Experts of a small language model.
Experts: 144 SwiGLU neurons an expert, 2 picks a token.
Below are experts of layer 2 (counted from 0) of a mixture-of-experts language model. Rows are named router (the router's row for the expert), gate (a neuron's input weights, with its number), up (a neuron's input weights, with its number), down (a neuron's output weights, with its number) and show model dimensions 0-127. Each number is 500 + 40 x the weight over its row's rms, rounded and kept within 0 to 999. Numbers have three digits each.
Before each expert's rows: "mostly gets" lists some tokens that are sent to it at least half of the time. This comes from a sample of Wikipedia text that the model never trained on.

# expert 33
mostly gets: "imin", "ecess", " es", "clus"
router:472543483489468514526519469490558494432464434474497577475437532464464458500576459580548463543489552517585530491548453522532453537486505477538505456433463466526564525504545516547569476471495507479443396443514490553565457572526575493450480513497472447475457466510493561521514458484464476608505472506450540502535491544472492500503518539469508526501499504526551519465548567452489559467484
gate2:545462541524470510496491608473516500441475475527488481475522522507488452544489525440539489481494533451510525471486525543497493483447546463520509501545510506433593470428490470459495423532478475428460452524509488479532577485422498407431516457470435483554499427478467524498552547575535486471442461468448451514434462499577439493511469531512467483497517578581511496515462474420515498496508
up2:487474469522525513527523435530513517568529486512510522529478471475549542484509489449415508524600507517501550525491505512525453488514518528453481521530453412564493531501433557545481525508475429630517535486533470474451522512522465533480497552490565442470457440513550474584546477544504542433526526560539493494506543522521562490547482499508476527561484480438525552394584482492459508543473
down2:482552470428485501477496416528460537517432526497496461552554498501469508534542439485472502509428516511545439526487435527487495531546542562476490522438581468544503554528524506511517521537506490449518450481513529520485423511491556535519446503519577561522488498457498553479542479416432503465489452533499563561478509516414476502474508505512478514521557420529430545534578464489542600470547
gate3:503537440482535511451472468494511519459475491508530534419550482506491477520526465519523509500498537500528485510551526533461467494414503445561558463453518510470485520460516523579466488529531416410460441527538578458547588552489493571512532472453443496499543436509433485478505444587514553531482524473527535411511493462597560466573514574537520462550472540472464514470515501513508490504510
up3:503534476462476433490450490408482515491506521472435497507463488509536546521520523471531506461509483563562538518439544556503540538510521516507503503595512514536489472561508521459498457581507487469459509440502450490517562561455512512428490500562525517523516621499438618544471545532483498496591469531505498528450486500496466547467492524544428464398527517527518511546444543471523454525468
down3:496469497511417470474421504509506528524460489469479553479465503449488595506494528499546446477536499502480454493524500556517512476411503528498443486542557496504460479514486562563573453489562544439500512413510521491513469553525530547477484521542517542524535510512560504490487453417435462494518425572520449500454483503473476532571538543507422427382487532520522499444502479499442456466455
gate4:469485465449473511541495535453506489505445422526482535554535546533469478568503520468592461490500402439509558526447454483511551516486444529439506540506499511556526491517494483579585519522464545449488508546534540501593477484478525520435561451470453526504494490586457469494493481531484446535509478461561521443554532493517516537470496418482501550518461505586474512544493605500534519507472
up4:453438511523496512544474461518466494524486592451544501509516489550484489507441548447554488504437495480468453506530479556517486572466472574479520464510478534505495491496493551488475469522481496526509562421524535587533512513512450533493491443494541402484462470501474488559517509390398507488621528481431554486430563483518511432447466505478506489488538470577497537513510543524540541472487
down4:441460522480498483457494443405549493499520486472474549530495465458490505505459515473399479471552562504529492497502468488477434539503483534466490455536486545458537486528516543419488502508536504515556481505458466396476520381454486476597583462458548456491549500556526510527513517505566494518555479526512492512470508452534538473497460527528614554537524509475477473472427497490463578452503
gate5:467522437498428475528528536497495474488444415478469458589526468545508475442568477497501496445522495426559492501527432535472504498437495492504550524480452575471459479552507538502510492499549553473439498525480503547456466584500546561510447476456475414609523449512423567432538472496466537560518485460429518438548542557480511509488513542473484532540497443483525488504506486464535495498499
up5:465521494482509458453472458512466461473581531463502454589361523498532470521512519541484499573554474474442498464475464516437437483526513494492534504539501457558512457513502450490544422520479525435492491521520510465526478549438499559469475484512449511421505508495550509550524542554524555581540486491446506495552537473537512481526614553481475511518518470553561506558418470467467507519463
down5:490485496523486502439459497528528457502514580510476453528486522533485509495508513549492479514512471508437543551447504553487443509527531535482478451523460473564569462476538459542516539515583537457521603514535559494550469591503481561450484516435532588431542474524494440590460492489531507469548491494449511553491548591571424484547500552476501523463487521516549527528452522415482492486502
gate6:405417449431487481565526603501499520467545461474433513463538510529488501434546524466435468484485545441422548464452521461526530538466557469499562487477465478589491521486551503453529540436572529464451464491494492548558471527536555429489443481497514522554511497480469504564453521522434471485528475536526506588510451509567498529519492522512438499557502476509480465525462519506482514471508
up6:531396473563533468515499543413465455559533460477475477430570493480472528532494473520448519469532534521495596423449469455543537543480481553523524514436552542453496430579519480528474565497513524508427500424516592511444517543536557473479518438495572493530503498519466568520474495475492469422500474498515536528468512535478535479499540491467467455511477465515508460493418512478512514545542
down6:510491578520418506447512589524517473501568459488495406516496440560505563441474468461518457492506556467427582505518517545570499415500484484426455540415527448530474533507543541536490459474528517576503497469492508496506468523502462560507417518510534530518534525476544455516440532509484411491513472525571551559483521495465522476498487487473533475483483519570434508537519461471453538508537
gate7:486478493480525489517452498511504421430469595418491470476509535477612483527549478522504510511432566478520504520535469499532546570573460540467603427514479477461504536459458469492560500524570500505488438534574482486516505545480446539507543546476483584501542508488434553545510511590464477534497486469464450472488502598501455475560525537505507509452546500498537525536500543491503537481496
up7:419502518483525499554508477530484437431462499454495575474525519491483532467516472574583530479498607455531495482556490493540525476521546541491516467513492569470494557423474453470497529566560495535479488569570505521546521555546475527476470508514419543526520507443507535514530512526423495538527459472476549515521573577573514434526522519506541576474566524504567494469543548484513492472467
down7:457490441509542491487459498441482499533532552474494552519450541416498526528429482489541472479379471518503505476438494519499502535472503514547525520486489539454521555391476504544483444583542523552567522495537518479428474474496536560408524536400470494487511484484499565552589545530506451548483491544484471464502523514545484539507480536484477485517466468439544500549472530456543540437550
gate8:449464514502508554461470490476407524468497477491518585496576509428476479519547527436550466460510513434511482496430509526477527548501522520454548458462528494486447441512463494509532440449431501470435500513539477483484490513534393560484446455477492384525523601462444501485440441432519546524463522498506532514566437516487481515406504471492509479531493519532471508429482468501499520500485
up8:569531531522515468541487523500506505451549594525501478523534458603472471575487526462521515534506548459501562518452452485520510436478473562497596441526544589489553537517499470540456460562518483563530472460456514563505538501544531517495566519502502524564522439455550558509543538534501440448564544492498489523559541536445497444448531497552506514477525470493530443552452532444484472498489
down8:511537476507572470533548462535491465549527474528475570531497421520489545516493571493517498503485602486408546466508434489473490517460515479513536449514458459514537560516475430489503522490499410454518490535439439456526603547509496514466577523445458461501512479502562460503544577550478493413506471469468464519524488481507528480512480463483553500529450547539492391498429488487525501467453
gate9:430451466497490513466493504474387549534523504500484465508469573518517518524538481513509535519563480535486495513491450521500472500573533552515532495415484535444510541520550450466502454473501506517566488441512527451528508515524512506507578505575497550522447493549486544436519482499440492529517490514579478464535364469430554481550496549492500552511472475460511601467544491591545557489531
up9:488494523477500452568520472528539455504498521499542531496535511530537494524478501501480508454418472527458432464571597474517551463460506427416419501517506484509495476477467557516589492520484557546512465530502478559540495519533465502564436447414549491387507520495541501545496555497535466467481437486517552574459495558510469439468472432548527506534512487597466478535515506486450474495498
down9:479532512454511493560459459512537462474502486448515514485476464493494464490505465534540359508436524571532477533523507519455534449442475498465507544441486524473439561477502504514527483506595527483483545521496482450457534541552441465578514478549500537507552556505530462530480467572472413555505505526461541511469549560553504527495499526407517415411509494523506514424530514547458508471462
gate10:477494581457487501454461493501463508460464467436559464447521497508533519496474565519479503488458520425544515476488507490475433478505539559474570454521482520449563513522510506456476484532409468494388496487523485498477556491433530479512515562545408452531531484459513515530487540503487527559608490492552558527494461510531459548527531534454482614517483561485541508449520542562535545490556
up10:457479538525480503500446505553507524574555525520487483416518549502524515448477517506536482539471533455429535484475472498471435499507553495408535469531511567492543485550551531492544504519522400525446551426566501472463483504429511497521499511436475478537457473464450485504508525494592507578577533484577529531546458545575541547522527467482527471512500521522476424430552542490512479465556
down10:498541602492552501489501488546532535500507457466568498500505488458570513507496470535360528513460447524459438473535491424438533501549585525438522469523491495449465437533457609507482457531560452475465535488444527507456525497414492533489470456494511465546536520483453492514472527511490531529507524516469496510518492475541456512480473511478440516512439520515433438535583499479512511553585
gate11:570540569448457436481478479488409496488460499481522538542556504534531475478483435530565532459537497450489508551469517456468553499523489526530467506502528416453532472484582555509486457461463509458479531486517442502471494539537578454496442490532554444470514538522484544514520609434429482546495474454574561471491513527510471492510484555575482499561473457430504498448481497440565470498491
up11:564491521446558465433530495489501556494422510520444467520482446490513471522508483476553515492453443483563436476508505523507551495498484498553458495488459402573502518520549555572610475545549511473480470486552445534441477493488511538570506445551478558516501519450472561573460531538412492531579510532497528482398482458484437470498495531514484454524499479511458552483463483525547481483521
down11:469459514491482489484512452501519538425487445458485383468537446452514505461502470459531423488463527525456530522444527493409588464517526511529447492531524429503522433435467498494450477566533526458510563441453605494501536514499464462502448519520425480509581529458478593541504453505509501510518547527535473494476529438501495466515549565486488518511479501534496479525452464433532451513555
gate12:490532578542432512446565501526490552448527454538466529446405475446444504424488559518501503447401535528511545514506494517514512476621507508484535526484458530524507492490574487497482521536493481529510481522512521466513450487517555458489486501456454453387433497412553498471503453506422542565554498518442503532485527491490539500441465483482451509472489511468525555585514492501538485527461
up12:556556542516510548528533476521419517536541483475493465465469456470479459487438548495499527451494502531459568481537498513528471534540474494433518536480464580420546467538557401522535519585446492500458461473535431494477457494558524525541458572454515488499425479447495508482462445512437569498567501523419518443471572492511508521508479457561497537543486515486506595534519523460519486508455
down12:533523512506415501501502484593455543507560457505422543479486522482458503497484553416467568510493518559548469479427552462436534507543433433509512561546497445520533542531448454461513484556475473549507480553481527527573416495521524441466497501523475480477487498502481502545406442496595530521567538500534470487475516506457449543532460476442497470546406552514477524501513510519517491536499

# expert 94
mostly gets: " th", "ounc", " kill", "read", " br", " beg"
router:492535477507455467540545454482535529453526464475534589431459513438488442553557517507515508508481500520595563500514443564553511507460454500521510498402528476504502485486551558553558505443568504478446423393527489519527492509498521510511498510501571468468474421519530517575545495531496481535463474589476485533529504551405504533547437523502525514451513506505506526435530534511477529452469
gate0:477509547503453470443496404447503428473503549571474522541545467495540435508539482504528499537491519537478521449466435537526451530504394551472471527467507453519495471435536593473425512494545529486478477518487485458487543492519519460490502520533538451483488512582536538503512474433462578480545479590459496516506449520465516545388448491487447513483537466522457542473459490425526480455537
up0:507525569507479505459476476453518507474471505560548467565557513475498409481570525509555485533536518501482501444504500483510492519450380516492440525498544469478497512506496600509416504449546504448501510494484445440457524509547464466501488444546490470438539576510557509503477475466529536458528427552481521439488505502485498474423496569496482488487524485477508606426469478406547478488564
down0:501515623534492512437559599511538526505424563537479440508462514617540490486505468543513519452506505458490455467509565542520551556513435467434458479545545479535508451425528534462436530523524547466533501515491464448525561471523515514553536470514441519504548500511467558503497460502412490500506540460465491500493522433537497553526513495513496539474513565496511484498452476451541422547502
gate1:477494569458523381535500454543468495505526488510544500523519423522434414538451495529432542495477492523559509505476507470504495511448472471508512536398550476586457512520543538479450466464495488489408487483516446594515438481548567479526484588479487540484560447468461493543461448600504511491519467544486496556527542482511531544508495456484504507431487495455500548514492510466534490447482
up1:459431557487556503556475439553506482457543564501513522499527435472452520576452529486474534437485506551528510586493511463482487461430506489496465567412537454487560550486594447498487508523535494484477467496610507540477457442479527478516466527453516508534545452458518492507550509599477474520470448573542542521547553561461482496536524451452458505461460538495465489496479534530503552493525
down1:576440473509506500465535459516482523534405505469544510506484439508559470548482510521599480453526506436469500556531551555456485496491556462522473554495506461529486502598535431447485506434498454503510525518507440524517500544585505502505454545487474469521528499526470513466447437502462640527480452467426523430490459486497512514489490424505469497479396469523446482491490489534498475535465
gate2:518526544428452571544537506463523491460522515452493626454446448409517559456501513513521503497568606520507594411498529451467528527526512427452480497502442487501478453501542479532507534492529499510525552524499532511504556463461503470521507507564501432453478488514531519519466492536501440501460489538479474447503555527480536454477492548488489541405549541492488554454544519470506573509551
up2:533477460542535433435452444519531532474503436514513486484559564542480418592497482506498528484426467466447463511452473505509473503493557591528496520512519506502540577486468485501522474483524496455486458488457509516478483588486504551437530477439525538522567479463459517464552532525488533513490505499566497524511497429575561527518513524462553440483531528479468459466443393542462424477423
down2:456499449486582519538486476482510518463535427525486508586509502538502499533421489524444566550505513496591509485516473558475451459461521497553475511452497585485535486470540489498505410464494538469494502417479551510528482508467483515505473495588464525490485494501535427393546560548488527502522516491451514491494457514433439517573451532501531508597503508443470446436468478547465481562471
gate3:533515512508552505457477556505535475529469499483477593458471538481494474549459431427518489461486506484493477476574435566539467483487399429525606519439518512453469487502536544457465467473516527469540535496506436561456462453525479459505454530539555432479451445522554513485474512536431511497484474500455485556516471457407532526454530494419425472499526559505480521482445454494470507524532
up3:504485444467487482567475471536522586506547516437518550494531560409507570473475511437575438539489492455593508518540464454476488462504490492546559512450454499482511502518579477527477490535458471540446487457478498492459567530470512542503489515520468529495476496442519476427510578541468468450440543461490410452522525477456444484521491521545498530490579423486468446535438499573528495529527
down3:519473609469504527550579519427506528538517602529523485546478582445551528441556506454576496440532493486463562570468435546422522472512527472521525517421531497489496482470463529514483466483496499549468531464506523529524465556540445503471504472520459553546519540494512412480410557534496470488519501486469493508440538479491492456463496541533449475557471476545503429486485495490491542503576
gate4:516492496466421479479539506558517550500501452441564558508508442557528502491495434511487501480484434522469592572523481533501525436537527476503537504453521507487547560517537542505497448420499505461461482440533473443461474468498426465607534534495487492535533483470578539533505483578517480522483455480457490529489543530537425505525565459477571534430577580513521515500500447506481461523443
up4:508474485526408514510484480458504545499528461484584463514508484566505442441490448526500537544497469540504576551498501512476512441560578512485530482502534501475553534566586539491471485507448543513447491420629525423472531454544449491558505503541433513477461500500522474502492519569472543495522517489584547551535503484477534452462475431469527479466530568482470556513459491537512431503482
down4:524445456477536448481593470559549509566549504489572566522544479523495520464484562492427494494529481532541520544514528471499534456527487523498521594489459491521442560571434426524497533495531486490470522437524561475494503467506461433552583499477486518550526526471430534549414487547525473548486528522508533537436548484504417468499451579474543526491529536473513551484558469499508445481496
gate5:545490539469556471491487499436519481524467462497557557508518435524426429501550543464504472520468485556538531475601446490484452479464519571496551478473505416551521523576558494538425496510528486519523595432519528551518438503530506500541479449522480453493515482478537462526477512500436450474531460483580505485544511560470497443519487544547449449439520505470541464475440497505567505565554
up5:452507508407531531517554606520550539453482467462513470515569454521497493529423536491507498452535460480500476539474495458553420533549492541511472512521464476468421495505442473541498513507503506484479496452553487522524514493450495421453551475474484518489555476534488529532464450448454468451534469593485542527526450571586490501517518501510402475566465548550608556453483520494503486504499
down5:477472510490430485548519516545550520467545525522515507553484423524561498504459477463547522529490489510506486460507533466470493504526512428508543523420548453398525476467456512468474511484487551468572533414516455500527520483575453566448524452511526449532595504467430478531435493487465539554450427573545509436524480486537491539601557438537459497495520497451518505492512475531438466484497
gate6:480480467493435419487535435504479552560555508458490525467480517484486495487548431525476533487536456482528436444513507515546598493529420455555556458538492585492455540476609559494515515455551479512522475443471525531507551410531531478428478510542490534476470461527495540507555469479472567580478463516472468510528482524516547454510506500541463456497466583507530579518457483522455474520493
up6:559478484502531475440493451418512550505432509533467495511516495574544449529474508498586470442425485468504524542505444483562542475465457506479466506467475546492520471439559434417601458432514516501485481556492453458483481469486468484537495548513486492475467506537491444554474515458566595503502510531450575451476409534589452510488503473479532514563476497532481506480552487480457454497499
down6:491448564459500447522466418461546505496515510552569447498440431495463606434541519499522514516487551517559542438567512485548458504457482459535409546475516516529487471438517488465529417560511514544452513514495536582473513462507466499486422504490536519527564498482485466518456474518524465504439542435457474488513536527523563482501423506488492520459443453496506546480466465552527434447534
gate7:510512448521465501540527590458487517540530484484499490514559584505528464517558494474529522519511495572552494479525543483468520474509602547561584537446559532602515507523503497549500549524520462496475482428508560528517528441483504536497516522523517555532532578435480537519517442547505437545488471528596467527487474502513445546501438468476513423522500526525484451495410490521434422508495
up7:559449540510499451495555537501506488455457452577428518523538520574560499522543484498515562504481456561516489484527481596539451421500490502492481528501486482450521498484418520514452503526491483513444524487529476515529530509490548492595476553487520485498456463477523468477481503447567544497484443597551433478505535536562463521474534473540454451501511529580526632553471459511472535507546
down7:503508470545502513522441482475458478505495499490452554464520546483476543486472522514526493479517520581513510500485475574435434525576492547586486529467480550509518481479512490510464551509553478538485487483549580510584452462467449504498543510563550567441547553508510445563476458573474492504479456481531480483432544443528439522505493527501416567471420536506579475518470508473457424572441
gate8:508506541406506465528479560476514563471495505504465563447419534519518493482481565526568451534488513436474571546529563449477496453494508528479480506527525556486463466531519462562495521513479511526488473446506531448559484483436655550510529594449496518499416484481590472522433427548488535477503447532481449497423517532460504513503483456503480514497504524506494497466537514557498529482507
up8:452493465466535488507464492481555466492478518494585549496543503593506495548491523443503494463438527548499485452531530504523471443442427487439477513531487450485517541507527535438491509442454509505591579405445513457524559486557440548490498475590586425482441566502484505554561545451499484500502529510493472521459441531502535520557431511553489504505560453526549483506527503503456495528501
down8:463533528553534438473477420485412427519491591518508489499563517533501517591454466536514436520521532494498498475457469506580478583499487532524550501544499456513529518498430519574496500537498534532460504523516461488485461517442551545483446536515462426555468572520564574517545479502481425528505509479470527483493474460501450433482492506483542498516499451486482452438605574462507460484487
gate9:455528463514605452547570557510492530491527505492529560454496501447440487478493438537527487517500483474512564425527398539525483478506563480474515512498552507551487569468531531537551528400495534511460465497584477536497553491511493515522525539466545489592422461531516500450491526564523571472492468477522475547490499461455519489482538487495537464487481533454519540480443502438530470453610
up9:454509419497485529512492501516426518521484531500491468498431482542521500586482543530560482503493478482469511485427522504536505416493528506512549522458447484602456455489502516551534443524487432525533519476526477541471512420558399522563484487455511471523499528459472494442591580480460494517460438521547532498464518526503483517501458547586546458473528532565482449482453560528457449428496
down9:495488511525551541465515523548499475488468518462497495470501514468504454533468535502534546467536514505522453495466561478551452548587530449518468461519486540518394473489551488452423521565446470509584492483535551491596497507537482481532469474492530459446548475445462438521490593413493558491489508444516562527527498544458443478533494552514557539561419547553455491513491472488467449567478
gate10:491508473554498377433430434489495476474507487519483519445548541509387500519510455501482585520473469450453507557438501486498516461435473478463564467522470508446552439479518539548473554392539456542530497515503500429474485506531478490520551484469440496493440500496508512566548537486476467495492521607548454467474501517503557417526500478528478467511504515569492512475560531506487495482549
up10:470443464536498487545500512491398463486483438445474501549490517453439457497470564459516459471550511560510506510580501512443512428480463459522490529507528477503462447548543514472516434519489477553468465502444449560459480572533493406550415480483564471461406517500502464523512471461513487503499554444543504517553502552506482475567470558427462481456526530481533472456442480448513439542509
down10:462437538540484496482465507524521520404497512520549444495482475443509528500567527493496543501493491472462529509504477501386404443458460543531470520403422444525456526564542509363548530486451522528529485460495451496488443504577453463493448504495440489469509483479514485499486472587478533511437569488517498536483543510485512456518522476498488533455504531495574487469473445502561554520502

# expert 113
mostly gets: "hem", "il", "angu", "airman"
router:461551507578453535527537445437513539490487438477481517447499593439437472574541529536544505524490544478540525487474471526528519517492506478589483511478485483518548464489506508583495479496538520441493416474536512520553442530539513479446529512518509474483445444509512511589607491475515496605444466518441493471539518536509518559531467572438495493517578443481510517438539508478480548500494
gate0:548540519502493570461479486509495503512522527463485446458509524472481490541583542499465518489493438445527450446465492466441508538541431485491504478455574536425521467447467516493502538401493504506567456523493421509497491453537539486484504537499483468558451556497466513484541549541469560515523406429434484489567488455520507443557445499521488439563568582513548554530505493465444539511548
up0:490511544546477525519500553549472503443450472576457461543397540459551499514507448495500430451497537469434480454506458481473480507479534496421477503521470461551456558492536499515514546510472547499439602456518510523541516588476558533564553521509539533485518454500448514457409471525488492541556448562466497509472479494540461597502429442514569441504491462509476472466522483512546500509513
down0:485431461502484456457474510513479450485517427512487489502516534481513533499407436448520486456499503547449438527496492509479473445538474531480443506507475525597520551495500492565526523425491532580509494496478479505486527410507537484505415511538537532498508432508502485502483407559484451453425478552518444438475440525480510586510524463585435549452547485510427530527545443504550500525508
gate1:469524506520494437501531410510498477532405510558482476433397479455476495449522497472455484519485481525516483449400494534521480423487488560583524481475519497521537567460451495489432437456551535532539486485449499449504551476463535462453527455553503452453477501480552542487486524556544455502466554539552525510588475513529512550532531552501555477502509455571441488526496487477509561538548
up1:489462476522523459501536478430528556459454468522429470470456506551503498527537491466487404554489451548414490400476484523509436494540565532467487522477538559489555519521460484511491424423484519477495497476547571469533496488504506520581537435439527483470491476498495516576463525491482419464471540512493520544430516523500458504432454438549491544496545489502487547445497459538471498535604
down1:512519543518479492499559570523518546545527451540498518461465516486557477516543569471513514480438490518434560451487495520465568555529432434539442520552478486453579509502452508471514502466498429526513521489547467494458485564529488546547506446463486502458559446515445444417432557465540469590520482544555500522526461528468450536399457434513475539505473486530513538467492454520550479538530
gate2:477472528526549493491537426480489509471472557502454532414542468471424562507510473534572594488440553437495547534462502531519470434545488545558462509514514497524503543407530547525550499440493428471559470513468449470486476538490433474514442443484463441528443490497484464556542495460444506495430449506493523471503511507489462536482449595438552525572498519514494468506498467431487510525506
up2:497599545521489543556483456507504473515475541425437442534546407509522440501559475472525501522478555447470521510466533453460499582538486481457475466490387523508443512465428484499472460495477532436558450517553469540518486566536445486538459533513574547474470421457453432419454472497477538525508486489532514468539536491524497472510470554480532460461509439434510534479512480512467480501501
down2:501546450453499532514550534526503517509475513452472510567544484541476508487488538444471482568497432536465528498496459409490452483531484511474495475502500515502571555560489478488493539497551536481538445549525496472487477517512519498512618539476573528469495503506433539478496437523536501502524534568560502538518597552581415495544522546500609534506527461468482557585487547508546502451567
gate3:486567479518415491506521482491525484541516479527484557432525545506460485553494483518518544522462485452532561439403525583499466440526506480518524527511446474481505525573539484520511478494455482530501444543541484537530469456521471451521534609530537493488410444493424486526490429526502574534459563484455490553534455485529489497520523600457456458514450517586439478438464500471505512487524
up3:532449526536434527487575537521489490497479508435559445435547524527498487558457545429513481516501536496506500463509534519567532465522501509500622527543486500509620519496493485545497457583524500521513401481542466535577520487523465473508481439502451462481452561441536523515575461429555485515538580462510451468486470521511550459461460421506476469471478463533496523469454507505531509507523
down3:550498507557461548533491491549526489468505487475457523464539483412543471460489518502503495471526553530390524461443463508462548575376452459452546530467440439487479527534544547465469438471501444439482431511532423490518567423587521533524433491528483511496482414479487512533512535483485533527573575485532449532439457488513507492476453491516469496492498504455484516544494490521496500501465
gate4:481500555499417585513493483573497445486510462539463506489503514475480540505575446557514523501479539452462506557399491517429517473466504534517500430437435458486516510544558422505527507455466494497446490493500471461553409520503490502541468562507529475447517517471531507483571478482477524542499478550463453457501528547495539528435502573472515468561534499601457523484604482496488536476557
up4:549502453546502548527478524581395569576516477547490502567523476508448498509565457472510502516456473515415598543473483489489512474472469444473526517504556532475476470538437464586504480537465529544484516531516502583589520409552477561522517481534495422515527459494454505494537490494530519522448483510455449521540470485481429495501526498444477472526561454534471435465511511552451514481522
down4:524488477494411579481461474560521501528506494456552501550446489617510441558537476541602483453493496481418527522480504487565475544472561461471426518518472505494464473432539511475526509460443539517541482501533477525521459444462488489481488495507546539613483463491500480543529514501501466421519487523510523561487500474540471477429453464500446461464450461439441496460434560514454490467521
gate5:537461486511512505492511535518555549478557505492414525474459503494494514507541490470530487523502480436503442474446464460443542517561453504445587456538482450476507517479484544447437471494558487466523440466481570518534455484542525540616495527532493499480498475555522553599499454472466508543472488486480557567475556574472473525495465473501454491508502527463504493571475542391489596433496
up5:527552470562494545525493491532443455556524524532498437553500490507474425495463510561453517515561510538482550462592582506613520511498578483487492475526458473516463488540495465476523567470492508531533471533435465495511619504504480485426528451542528489500496492497454439448458585489499511475536512541519450582481434474486527510530538467463524499523528524557476502497478489609541497451498
down5:419477538484528506379495502424514512537435504541495585468511546484469521460480508518501536498579449440507492566478531536495459433506499520548474544428498484504418396502533518511517454545518453570552530538537507480512506474464526480484482481488582541466562408498530449558470485487493483423492476511520548488485514457461479510513515525523478532488511492480384497540462479546437472505525
gate6:511513460550461532461483448511493452549537482542447500524544436491396444481517539492469432497456450459545512404531523453487469454499529489472463532454488491502527530459468473552440448442500505411529545509507471459454514556514559489542537546430459534478492429492474460518546394534482437581513437517474496497533502499520451488582522535438520465484532460513441454508519491502500538544484
up6:521524473480499530474540454516495518513581453493530548567485495459523501474479524491428466549481565444505485504482532476471432471462480515452525493552507608565455473523405575552441490488494485514447531521506497486388503495540533487525506501529491488427537533551481446438529518487537500491514476455536471519571552470549432470587431551503491528561462520555465504496526460443518533507577
down6:486451508530429493484467537555507468439470528483540507529513560546534440515526524572513482456487545530542584479514509439459515466530515518526541417513432540489522473445419494435488529499454475533527536516452510472473497529503498500505440509456493544503557494515408501414467474388524482504527546498500414453537510481506477495529478599534530577469482405476517495482461450500481541560519
gate7:561489490559419514486441487512443537529482425474541454432601568516480469476490428473536472499507472489480518554498512511551525508475511566453447400471459416582463517480493528512470474474502446501531448509479466495435551534524554507473594498468476556525548478474450528531549503468579509539527464468506534417459474543444531486523484446480497481489499474525492476499516480525589489503458
up7:468506519485514519485537453476559498431484470522525555552515484515504557529525557489460517517554504451516531526490496447464574524492462464535502479554524606493547587486421526443462519500460604482460502553510501421485444456523500510492490476521511481438416441533535482500460596553513501492497463493523456551519556472481494565505535561410495498531519570489516473550536505469458435556480
down7:517592486536549515455470497509464499482492572420468467564492441515430465554476568494560527487601478480475576528492478463501486518457482532556481474467499465436484487446520560555569485435543466469491489438517501542486429506475532483404447475514492516480445503535537488501539542449489483465563493530481534546530478535499515547552549567478434463543509485478531462456542421530450484517477
gate8:479541483519469549467577506448411515472527475549514499404561456485512483537485570519550457490421499569535473538517555552470553554496505498517424473454510474527426595504583525509458466450546457539476472478576517599510494544487490461539458494461516469502498464497507522495544539454499498486475514535445501523493514546512556528539540553492450526566547478558477459526515547436544505484517
up8:482494486545461558495518570464495531446512478440502553525551458475507451519464514538463488504417477464459539534392486523454510501506497582498460521437498512545518485422514528533487453419597499434531530494506491520562458541490508486452519505512516495501529497481508490512480540537470434457516502472493603492426504526490547513424477518468409539484408520492539456539512495446521519610490
down8:510441544532425519497552525549511534455429507502482463473416449569524498531464525402468448419462622419483536481518523488452512467551566541462525547456477546462497529492505472511466512475532474510481513512425531476550482557512537533501542459497506508516476483438479514493441465575482482519490551489443587522495441496563557449435510520484512498447537532544477507528533559469509483509512
gate9:416527542516462552555454484464455552526447456545472539504472503495461438501470449569566521473523513466532519526439487525510498544432607495517505463493571549528449466476492479497469475467535533506528501426463506470510461531495443470446508552517549466501435494612499503455598444529566508488482475508518454487490502426472512487466439614490501457524453497480498513508503547507493492476433
up9:543504491491548465447529460509483460457524472454519507522469522513551573535539510472458546552457522477486517447497479485492574443538437435441489571477419493436569554514527494483543536514444490478537455528500477534470574464513530476510548466469484570518577490378485522547478547534453463544490462482564545483463514575556495587484531444544472540510561485535506474443460493487521485506502
down9:505444548559506510529512453481500488495529485535505499479530478524523486550500526453456393479461576467547565456495437492440465528468410506535553471487507486492506490458501516525545506535457466500484501541437484490536538584506550516517525519492530487496466474410477479475481513490512452526496478535482605463574528538467504552505495457484588536460540630540515517567435552595510505490513
gate10:520479491491477482465437453523480592509485415510508475451450537464508454449515504548557456440485454421505523496522516440474497532490464501470509463512568504442529455574556471534505513507556506479470528479456507545527497516454500500490538577584530490534498470578527497552535459482551537574500467600562458457555497512481508482458497595455475507503505518499413493424511468427518511459455
up10:530479487481470552454452483492570485513433486461462468514568523513499494554411503520500509467560483544524505442507517490485504444530497480524461542471453565568543438529443515480476507511526526484457533440455477504544445551465466509448517597478457445558439457481521485567588420485466549507512475481498476546471527518514496435430465440460599479419503514447493527464480491489498447446486
down10:508467565506526524467462567476495468485427554541472491466453463582572506471537498556502505450484503475489484535569498468476543502509438498476510501521482476493478473559523583450532518543493433477598453415517437473422522596506470503515577538551502513495516475507537535526488515486455496495500483507588507444491507513490579444515443506502483448453469521490491440447492488549593420512478